config.yaml
experts_per_token: 2
d_expert: 192
moe_layers: [0, 1, 2, 3, 4, 5, 6, 7, 8, 9]
router_score: "sigmoid"
shared_expert_gate: true
init_std_router: 0.0118
lr_router: 0.000352
vocab_size: 24314
norm_eps: 1e-06
tie_embeddings: false
lr: 0.0115
beta1: 0.93
seq_len: 1024
steps: 6598
dataset: "wikipedia_en"
Below are experts of layer 3 (counted from 0) of a mixture-of-experts language model. Rows are named router (the router's row for the expert) and show model dimensions 160-199. Each number is 50 + 10 x the weight over its row's rms, rounded and kept within 0 to 99.
Before each expert's rows: a language model's description of what the expert responds to; "comes before" lists some tokens at least twice as common just after its tokens as in all text. This comes from a sample of Wikipedia text that the model never trained on. Tokens count by the router's weight.

# expert 14
Clause-final nouns and copulas. Closing parentheses after dates, copulas is/was after subjects, and abstract nouns like development, research, years; also table pipes.
comes before: " ", " a", " to", " as", " well", " he"
router:53 48 48 42 37 41 58 51 50 57 35 26 60 53 50 60 48 43 67 65 54 30 52 54 52 59 60 55 39 65 49 55 53 50 43 56 63 65 55 33

# expert 23
Leading digits and word starts. First digit of years and numbers like 1 in 1994 or 130, plus first-name pieces like Matt, Ben, Pat and inner word pieces.
comes before: "9", "0", "–", "8", "7", ")"
router:57 62 39 50 57 64 51 57 65 46 63 54 40 61 64 38 59 58 40 36 49 65 44 56 68 60 62 37 47 62 44 61 46 65 58 56 45 45 52 51

# expert 6
Sentence and section boundaries. Sentence-opening connectives and periods, table pipes, heading equals signs, and clause words such as However, Until, because, could, not.
comes before: " ", "\n", " the", " a", " The", " He"
router:33 43 33 39 58 68 46 57 37 67 37 34 53 58 40 51 62 59 52 39 39 49 51 45 49 67 61 41 54 45 61 46 62 50 49 53 38 32 54 60

# expert 10
Place and institution names. Proper nouns for states, countries, cities and bodies, e.g. Kansas, Scotland, Airport, Council, often after the or United.
comes before: ",", " of", " in", " and", "'", " was"
router:44 38 54 52 48 45 47 41 40 63 32 44 63 33 36 65 34 54 58 54 54 38 49 35 42 51 40 65 48 34 63 33 68 47 38 40 51 57 58 54

# expert 4
Digits inside numbers. Middle and final digits of years, dates and large figures, e.g. 200|8, 3|0,000, 1|6 July, plus some common words like support, able.
comes before: "0", " |", "9", "5", "8", "%"
router:36 36 44 41 35 41 39 36 27 39 43 36 53 36 58 47 37 45 46 53 44 35 65 60 46 39 32 54 62 57 66 57 69 39 51 47 59 64 54 75

# expert 25
Infobox field labels. First word of list items or infobox fields after a line break or dash, e.g. Siege of, Basin size, Kingdom, Votes, month names.
comes before: " ", ":", " of", "==", " ==", " /"
router:70 63 43 61 63 53 46 67 46 62 63 61 40 59 52 47 55 60 45 48 56 61 56 40 56 59 53 36 41 57 36 70 44 51 76 56 41 44 46 52

# expert 19
Leading digits, plural endings. First digits of numbers after a space or parenthesis, e.g. (1889), +11, plus plural suffixes like -aks, -ames, cells, conditions.
comes before: "9", "0", "8", " The", "7", ";"
router:40 30 45 54 62 46 49 35 33 33 49 61 65 64 56 56 43 35 51 65 56 63 62 74 56 48 65 48 45 66 52 36 48 43 48 45 43 48 39 42

# expert 7
Table separators, time decimals. Pipe cells and decimal points in sports results and data tables, e.g. 2:22.34, vote and money columns, plus capital initials.
comes before: " ", "5", "3", "4", "7", "6"
router:57 63 45 58 52 58 51 55 61 48 70 50 45 64 59 41 52 54 42 38 47 64 40 52 59 61 65 33 41 60 48 53 46 67 57 50 41 44 42 51

# expert 2
Table cells and sentence openers. Pipe separators, dashes and decimal points in sports and election tables, plus sentence-opening words like In, After, Although, Despite.
comes before: " ", "4", "5", "3", " in", " by"
router:63 58 42 49 57 63 52 55 56 48 63 45 41 61 58 39 59 54 30 41 48 66 46 45 61 59 56 39 47 63 47 62 36 63 66 63 36 48 47 47

# expert 31
Line breaks and commas. Line breaks ending table rows or paragraphs, commas and and in lists, plus sentence-starting He or This.
comes before: "\n", "|", "-", "The", " was", " he"
router:45 54 60 61 60 40 66 49 52 34 39 54 67 38 54 37 53 52 68 57 57 32 43 48 67 60 66 67 45 56 60 51 50 51 53 53 38 42 59 58

# expert 12
Opening parentheses and spaces. Opening parentheses and brackets, spaces before numbers, the first digit of years, and words like different, sometimes, often, during.
comes before: "1", "2", "3", "born", "aged", "C"
router:58 50 53 55 50 34 55 49 31 52 47 41 59 43 51 54 50 49 57 51 60 43 52 47 53 50 35 59 59 55 66 44 71 39 40 43 55 40 60 49

# expert 18
Spaces before numbers, prepositions. Spaces and digits within dates and codes, prepositions like with, using, via, without, and mid-word pieces of technical terms such as exons.
comes before: "1", "2", "0", "9", "3", "4"
router:47 52 44 50 53 36 59 61 61 41 56 28 49 55 51 68 49 46 46 36 35 33 53 48 65 43 62 49 63 44 59 44 65 37 37 41 39 48 60 58

# expert 30
Prepositions after heads, newlines. Prepositions following a noun or verb, such as of, into, with, to, and line breaks ending infobox or list entries.
comes before: "-", "|", " the", " in", " a", " for"
router:47 47 51 54 61 49 55 52 51 53 34 46 65 48 33 60 47 51 40 53 54 36 58 31 49 42 49 48 68 40 73 52 61 36 38 59 62 43 48 39

# expert 15
Table separators and numbers. Markdown table header separator rows like |---|---|---|, plus digits and dashes inside stats tables and infobox lists.
comes before: "\n", "9", " •", " -", " Born", " Country"
router:59 65 46 64 63 65 47 54 59 42 60 51 38 64 62 40 54 58 41 43 49 66 43 50 67 62 64 39 47 58 41 66 43 63 60 56 37 47 40 46

# expert 24
Word-ending pieces. Final word pieces completing names and words, such as -ster, -ton, -son, -wick, -own, and plural s, often in names.
comes before: ",", "s", " (", "\"", ";", "'"
router:49 49 53 56 52 34 51 36 45 54 32 69 48 46 37 48 30 30 46 71 67 37 65 50 38 29 52 57 43 49 23 37 36 58 35 41 62 59 58 57

# expert 17
Coordinate bytes and line breaks. Byte pieces of the invisible character after map coordinates, paragraph line breaks, digits in numeric tables, and infobox labels like Genre.
comes before: "==", "1", "0", "===", "2", "The"
router:54 67 48 51 64 58 50 49 68 41 65 47 41 65 55 38 61 55 35 34 48 64 45 53 59 60 60 39 44 58 50 62 40 59 57 53 47 45 45 47